Experts of a small language model: 1 pick a token, 5835 steps.
Below are experts of layer 3 (counted from 0) of a mixture-of-experts language model. Rows are named router (the router's row for the expert) and show model dimensions 0-191. Each number is 128 + 32 x the weight over its row's rms, rounded and kept within 0 to 255.
Before each expert's rows: a language model's description of what the expert responds to. This comes from a sample of Wikipedia text that the model never trained on.

# expert 4
Description: Conjunctions and title markers. Clause-linking function words such as and, as, that, which, who, but, plus the closing = of article title headings.
router [133 196 162  70 143 100 116 118 116 134  78 153  89 133 157 178 105 122 151 140  89  95 119  96  63  87 153 144  94  91 121 101 128  96 128 140 149 177  98 129 130 127 176  77  76 119  53 139 116 140 137  73  99 140 197 118 133  77 102 172 137 131 140  85 135 156  83 117 160 109 116 161  71 129  89 152 170  83 149 185  72  97 116  94 163 176 151 145 126 160 142  85 142  87 117 164  88 110 110 118 140 146 145 148 110  81 130 112 171 118 107 116 128 141 143 145 132 155 111 168 119  79  60 157 150 126 227  86 130 123 102 141  67 179 142 149  96  92 124  93  69 165 114 146 118 178  67 133  80 169 182 117 115 150 163 108 114 147 164 104 185 138  67 147 158 129 141 115 143 139 131 189 159 116 146 121 164  77 140 153 133 130 128 170 110 139 169 122  89  85 122 146]

# expert 5
Description: Quotes and paragraph breaks. Quotation marks and punctuation followed by blank lines or section headings, e.g. ". before ==Biography==, in song and album lists.
router [141 161 153 101 176 135 155 105 145 138  90 127 113 107 162 137 104 128 144 124 139 103 155 131  99  89 163 158 100 121 138 161  70 102 139 106 134 161 118 170 138 131 174  91  90  93  72 155 144 139 181  65 108 155 146  81 157  77  82 135  78 136 151 123 123 160 145 147  98 102 148 144 104 132 100 143 174 112 160 169 119  61 153  86 118 163 154 141  53  76 126 149  83 101 127 140  97 106  95 144 128 167 127  83 102  99 110 133 183 128  78  66  87  69 148 151 116 143 141 172  70 103  56 127 162 110 161 104 116 156  66 131  82 133 142 162 128 139 167 118 131 169 117 155 133 142  86 108  81 135 193  76 103 134 166 105 106 172 144 132 194 148 104 173 102 105 149  50 107 181 122 146 174 133 143 122 190 104 130 168 131 153 157 164  96 191 167 161 114  85 172 134]

# expert 0
Description: Table cell separators. Pipe characters separating cells in wiki tables of election results, sports standings and statistics, plus some at, from, can, will.
router [156 103 159  79 187  79 172 134 160 164 121 152  96 130 158 140 108 150 176 154 188 114 108 129  59  80 157 158 130 138 143 126  93 118 148 151 157 158  72 177 104 150 145  67  86  92  79 137 152 168 147  88 162 137 179  93 132  87  62 149 139 113 100  79 137 187 107  93 135  98 148 136  65 105  71 162 175  98 158 191 112  83 111 100 140 159 132 121 109  95 200 150  97 100 150 154 106 123  85 155 115 172 155 139  66 113 104 106 146 104  92 120 128 109 156 144 131 114 133 145  92  77  79 139 123 106 151  71  87  93  89  97 116  94 126 186 133 126 152  89  73 151 161 109  94 147  84 155 143 154 168  96  80 167 131 123 104 170 148 127 161 151  98 143 148 135 142  64 163 175 154 155 151 114 133  89 175  85 140 163 174 144 138 165 123 148 165 119 131 119 163 123]

# expert 10
Description: Line ends and part. Line breaks and pipe-newline row endings in tables and infoboxes, plus verbs after is like part, linked, created.
router [126 164 151  60 159  59 148 115 144 144  84 131 128 109 163 185 122 120 138 180 122 114 131 147  74 120 131 181 107 133 190 149  83 121 158 141 182 165  70 145 107 102 156  90 108  81  88 129 137 156 155  62 113 108 161 129 160  94  61 115 109 134 158  88  99 139  90 101  96 134 132 126  62 129 112 137 166  95 162 163 102  57 134 121 144 171 167 137  83  62 158 114 133 139 118 110 129 103  86 108  97 169 120  92  94  97 126 175 185  91 110  64  72  77 161 152 165 149 139 121  98  78  76 141 151  91 121  98 100 121 111  99  94  98 192 163  90 125 126  90 112 195 143 156 111 143 117 132 119 159 165 121 110 144 138 120  82 112 158 132 177 130 118 153 142 118 175  90 155 199 155 142 109 155 136  72 176  87 167 166 179 142 124 132 110 148 152 130 139  95 145 153]

# expert 6
Description: Inner word fragments. Mid-word subword pieces in technical, biochemical and infobox text, such as exenatide, extracellular, metabolism, and spaces before numbers.
router [122 133 136  77 178 106 174  94 176  92 100 115 108 123 182 168 130 145 151 198 184 119 138 147 108 151 168 145  92  94 223 123  96 157 196 141 191 157  79 144 106 138 152  97 102 128 111  94 152 136 166 122 136  75 135  94  69 114  84 158  94 141  84  92 131 135 127  81 112 134 175 146 100 137 103 137 173  93 164 174 140  75 153 137 107 143 187 140  75 122 148  64  78  75 115 161 117  94  99 125 140 185 124  90 109  98 159 108 180 114 115 132 107 144 137 136 138 140 116 105 103 101  89 144 176  92 170 123 119  67  58  99 165 115 187 181 132 148 116 116 144 151 132  97  83 133  68 126 113 121 169  98  57 143 144 150 120 109 119 186 143  94 101 142 132 108 168  88 173 145 141 109 134 107 176  94 107 123  64 125 163 166 138 164 119 147 140 117 119 119 116 134]

# expert 7
Description: Country and place names. Country and place names, often the second word of a compound, such as States after United, Kingdom, Netherlands, France, England.
router [ 90 151 155 107 145 132 138 103 125 137 115 178  98 121 132 173 122 129 166 166 191 102 186 128 126 137 144 166  90 157 148 140  94 129 157 117 133 188  83 163  96 164 147  60  89  98  95 133 105 173 169  82 132 138 116 112 134 107 124 141 137 137 109 126 125 179 116 134  79 102 134  94  75 130 107 195 173  69 109 163  99  57 123 122 101 157 152 116  85  67 165 120 118 104  96 172 105  99 107 148 122 171 133  77 106  93 105 144 174 115  65 101 138 141 158 198 153 136 134 124  81  95 114 121 187 134 160 146  79 106  75 133 117 113 126 148 101  91 155 116  69 184 125 114 120 177  86  94  89 157 154 137 114 187 147 124  98 152 158 164 177  99 102 166 112  78 115  73 119 176 142 154 135  94 149 101 195  63 162 123 151 178 180 137 107 157 145 107 115  86 166 104]

# expert 9
Description: Foreign name fragments. Word pieces within foreign personal and place names, right after the first letter or syllable, e.g. V-ak-ifBank, D-z-hanik, G-in-zberg.
router [125 130 175 117 157  92 155 119  91 220 112 126 131 156 176 165  64 159 149 125 107  66 155 109  82 101 145 147 122 176 172 119 117 139  93 102 177 167 105 158 154  83 141 115 132 127 126 164 139 199 148 119  79 139 167  93 162  70  97 194  91 166 158  57 110 135 130 101 148 134 132 110  84 145 111 102 145 131 114 147 123  93 119 141 141 169 186 143 111  75 159 160 119 114 101 150  74  65 128 222 140 130 175 121 101  50  80 130 124 101  80 140 122 150 125 141  80 116 132 132 110 105  90 165 170 131 203 122  70 128  91 142 134 101 128 126 134 145 152 102  73 112 139 111  91 143 121 117 108 141 132  90  96 177 161 133 112 115 171 193 161 139  58 178 116 109 118 103 125 163 128 157 159 112 182 119 107  89 119 111 150 136 135 182 126 162 108  97  94 117 107 150]

# expert 15
Description: Articles and determiners. Articles and determiners before a noun phrase, mostly the, a, an, The, this, including The starting titles in tables.
router [126 124 181  95 184  90 158 107 146 130 149 155 145 147 160 167  72 123 140 138 121  98 179 143  62  72 147 171  80 128 170 113 110 136 166 161 144 153 107 193 133 132 139  95 117  73  87  90 141 179 152  67  93 141 141 104 138 100  50 137 124 125 133 125 135 135 116 103 102 127 170 132  76 102  99 165 196 111 165 175 120  98 102  99 130 154 123 131  99 111 191 126 114  85 133 174 112 157  96 134 134 191 182 113 132 102  98 144 143 117  76  86 108 137 146 136 112 103 110 123  61  95 114 135 128 116 139  98 100 121 103 122 100 118 172 151  93  95 109 133  68 194 125 109  96 151 110  92 107 177 160  98 110 155 138 145  99 129 160 151 194 120 143 128 132 139 163  64 122 191 120 167 183 101 132  77 210 101 153 185 151 140 148 169  59 140 155 137  89  92 159 139]

# expert 2
Description: Names in sports text. Capitalized name pieces of teams, players and places in sports articles and standings, such as Celtics, Panthers, Bradford, Knuckles.
router [144 112 108 115 190 142 145 131 150 161  97 158 140 134 161 131  70 132 208 144 175  64 175  77 105 135 182 164 146 107 190 111  49 138 168 134 159 144  78 197  92 143 109 139 124 102 123 139 114 140 163 111  66 124 182 103 115 106 105 112 123 145 114 121 117 153  62 138 139 114 154 101 106  98 120 140 141  91 136 123  62 143 157 139 141 121 169 121 112 100 136 141  98 127 135 171 134 175  91 155 155 196 152  87 107  57 110 104 173  96  86 100 114 130 181 153 131 128 109 139  69 115 101  99 174 146 169 125  42 170 137 161 129 129 156 135  72 120 131  48 114 161  87 129 107 152 111 105  97 130 149 107  91 151 151 131 142 147 175 142 153 126  72 182 120 118 133  90  89 119  91 129 173  96 158  87 162  86  98 148 174 117 162 141  94 139 140 153  92  96 180 167]

# expert 3
Description: Sentence-ending punctuation. Periods, closing parentheses and commas ending a name, number or clause, e.g. Ekaterinburg., 1180–1204)., and % signs.
router [134 141 143 140 167 101 160 113 152 126 108 128 115 122 146 160  93 125 168 155 160 129 117 140  91 118 156 178  93 115 158 136 103  88 197 148 143 174  72 171 121 135 114 101  79 112  83 163 134 174 148  54  95 114 150 100 139  98 110 148 108 131 146 108 141 154 143 150 109  87 132 123  77 121 113 164 133  82 123 198  70  97 147 117 150 162 155 113  93 115 164 160 121  70 149 165 118 119  89 118 126 158 133  77 121 126 147 107 207 112  81  82 144 138 146 118 122 131 153 142  95  58  95 124 195  84 163 132  91  90 100  91 109 140 164 191 123 120 123  92  77 170 140 148 112 168  79 127  86 190 140  83 110 157 158 118  82 138 129 173 192  99 127 123  89  74 110  74 146 182 110 155 150  84 160 119 189  65 160 183 132 179 155 132  86 156 110 151 131  87 176 111]

# expert 13
Description: Numbers and counts. Numerals and number words giving quantities, years or ranges, such as 110,000, 1200, 78, two, three, four and million.
router [172 175 156  72 191  94 134  92 144 146 103 156  91 118 112 183 117 172 151 190 143  98 202 107  94 136 150 128 120 131 175 166 148  92 152 160 146 166 111 196  97 149 189 113 111 122  96 131 162 161 151  90 108 106 160 108 160  92 112 125 108 142 110  80 127 165  66 111 149 105 154 141  91 129 102 126 184 104 131 174 106  66 140 176 126 152 168 156  68 115 119 125  93  84 147 150  97  98  59 148 102 177 134  59 112  92 122 111 164 127  84 101 116 103 171 141  92 177 127  98 112  86 114 157 153 125 155  78 101 118 143 107  76 133 187 191 120 118 128 135 102 155 126 113 119 161 143 131  74 148 159 123  99 136 154 138  95 156 179 138 170  86 144 170 146 120 118  80 147 146 133 125 147  92 135  94 182  63 111 173 134 137 168 124 107 151 179  78  85  78 126 148]

# expert 11
Description: Nouns and suffixes. Common nouns such as office, number, company, authority, suffix pieces like -isation, -iment, and double line breaks ending infobox fields.
router [117 155 114 103 159  58 144 101 118 113 110 147 114 139 110 125 104 124 130 116 184  99 147 136 126 104 125 128 158 121 147 126  43 104 204 183 205 181  72 137  97 114 146  97 124 108 139 143 153 145 155 101 114 109 155 127 130 153 107  79 101 144 150 106 138 133 118 108 105  81 143  94 115  88 126 164 163  93 119 152 115 115 160 145 108 179 164 101 103 124 171 137 154  97 148 153 112 123 117  96 122 114 112  82  83  76 178 132 176  67 105  91 101 120 207 193 113 144 112 177 139  78 104  93 131  90 189  54 106 127  85 137 151 150 178 163 124  81 156  90  90 149 134 122 123 146 106 122  29 202 138 126  75 124 125 120 131 144 153 125 175 161 147 145  84 141 150  67 130 127 151 140 120 113 137 102 134  58 107 154 168 139 165 192  87 145 169 128 121  70 152 128]

# expert 14
Description: Name word endings. Final pieces of foreign or uncommon names and words, such as Kogure, Chievo, Andes, Tahitian, Van Halen.
router [103 170 137 151 177  86 159  75 128 130 121 127 135 189 171 231 126 126 119 145 194  79 161 129 120  95 133 152 140 115 141 144 100 123 116 164 137 181  79 154 121 135 128  96 147 115 129 130 124 152 143 104  80 127 151 139  94  73  69 157  87 152 145  70 115 180 149  96 126 115 152 105  68 122  81 169 157 135 139  91  95  92 104 176 135 198 149 113  98 121 147 135 108  99 118 146 122 110 106 109 120 134 147  78  97 131 129 145 198  94 137 123 142 132 186 145  87 127 110  95  83  99 100 115 191 133 131 175 110  70  90 132 125 106 147 181  81  93 126 123 102 164 170 146 119 107 108 154 124 107 164  63  78 161 183 157  80 110 163 156 113 168 100 149  77 137 159 108 127 174 102 173 175  87 139  92 120  57  86 150 135 153 114 180  89 156 112  85 102  77 120 134]

# expert 12
Description: Competition verbs. Sports and career verbs and nouns such as played, won, competed, beating, held, plus match and tournament terms.
router [152 185 129 128 122 119 167  88 136 167  92 161 177 118 117 154  81 168 145 140 205  70 133 113 102 127 118 161 137 112 148 147  94 106 147 156 154 157  80 157 120 147 127  98 100  94  46  99 175 131 187 116  79 128 132 102 158 120 110 127 119 156 162 122 127 179  46 105  96 100 150 131  66  99 110 138 138  82 144 150 127  95 139 130 141 177 199 104 153 102 114 125  96  80 116 145  39 135 118 115 161 121 117 122 109 127  94 158 156 104 106  62 127 141 224 160 152 115  86 144 123 118  99 151 134  92 104 140  57 131 122 154 132 156 182 153  85 115 134  71 118 135 100 135 135 144 138 147 109 137 167  93 104 180 170 121  76  95 161 171 159 195 107 142 136 122 180 104 107 150  84  97 137 124 135  68 151 134 169 151 114 167 160 161  81 141 175 134  69 101 133 155]

# expert 8
Description: Infobox colons and coordinates. Colons after infobox field names like Country or ZIP code, plus degree, minute and separator symbols in geographic coordinates.
router [138 118 154  44 191  24 186  73 127 164 143 187  74 146 160 155 114 149 191 143 140 106 163 115  92 115 201 163  78 148 153 144  83 125 108 159 143 149 104 138 120 122 105  94  96 120 108 189 122 143 161  70 107 128 159  94 139 111  93 126 104 127 162 104 119 136  96  75 118 130 184 122 105 107  99 149 151 107 134 175  84 110  99 108 109 168 156 120  95 115 185 127 121 108 157 127 112 104 103 151 132 156 141 103 100 103  87 123 166 103  92  70 122 109 100 187 134 111 114 136 105 100  30 126 185 122 128 110 118 133 116 102  83  96 194 149 132  77 136 131 118 177 142 136  98 161 119 140 100 178 191 121 127 129 197  93 109 152 151 130 166 125 126 155 106 132 143  90 183 189 162 131 178 146 137  95 154  79 115 139 140 144 152 141  93 118 124 107 120  66 137 151]

# expert 1
Description: Possessives and pronouns. Possessive and personal pronouns and 's, such as his, their, her, he, its, plus an opening apostrophe inside quotes.
router [148 170 196 113 133  94 150 104 152 142  78 111 138  96 173 173  63 161  90 127 155  83 162  82  97 127 150 156 133  96 184 154  65 113 174 133 137 175 102 175 142 107 122  90  76 121 126 118 159 148 190  70 133 130 134 110 167  78 105 113 116 161 112 137 140 125 102  97 131 148 153 157  87  87  61 127 151  96 109 155 114 106 119 141 175 168 127 142  90  90 151 129 118 119 151 153 108 162 107  92 139 153 106 117 111  89  89 110 166 102 153 114 106 145 185 154  78 157 146 146  85  66  85 176 158 119 200  64 100 100 111 109 105 112 166 177 135  98 186 142  97 155 139  90 111 119  81 134  72 156 135  93  95 123 196 138 118 157 149 137 134 112  92 173 143 131 178  66 151 146 132 161 130 129 121 122 140 116  99 185 133 135 184 155 162 151 197 108  73 157 167 104]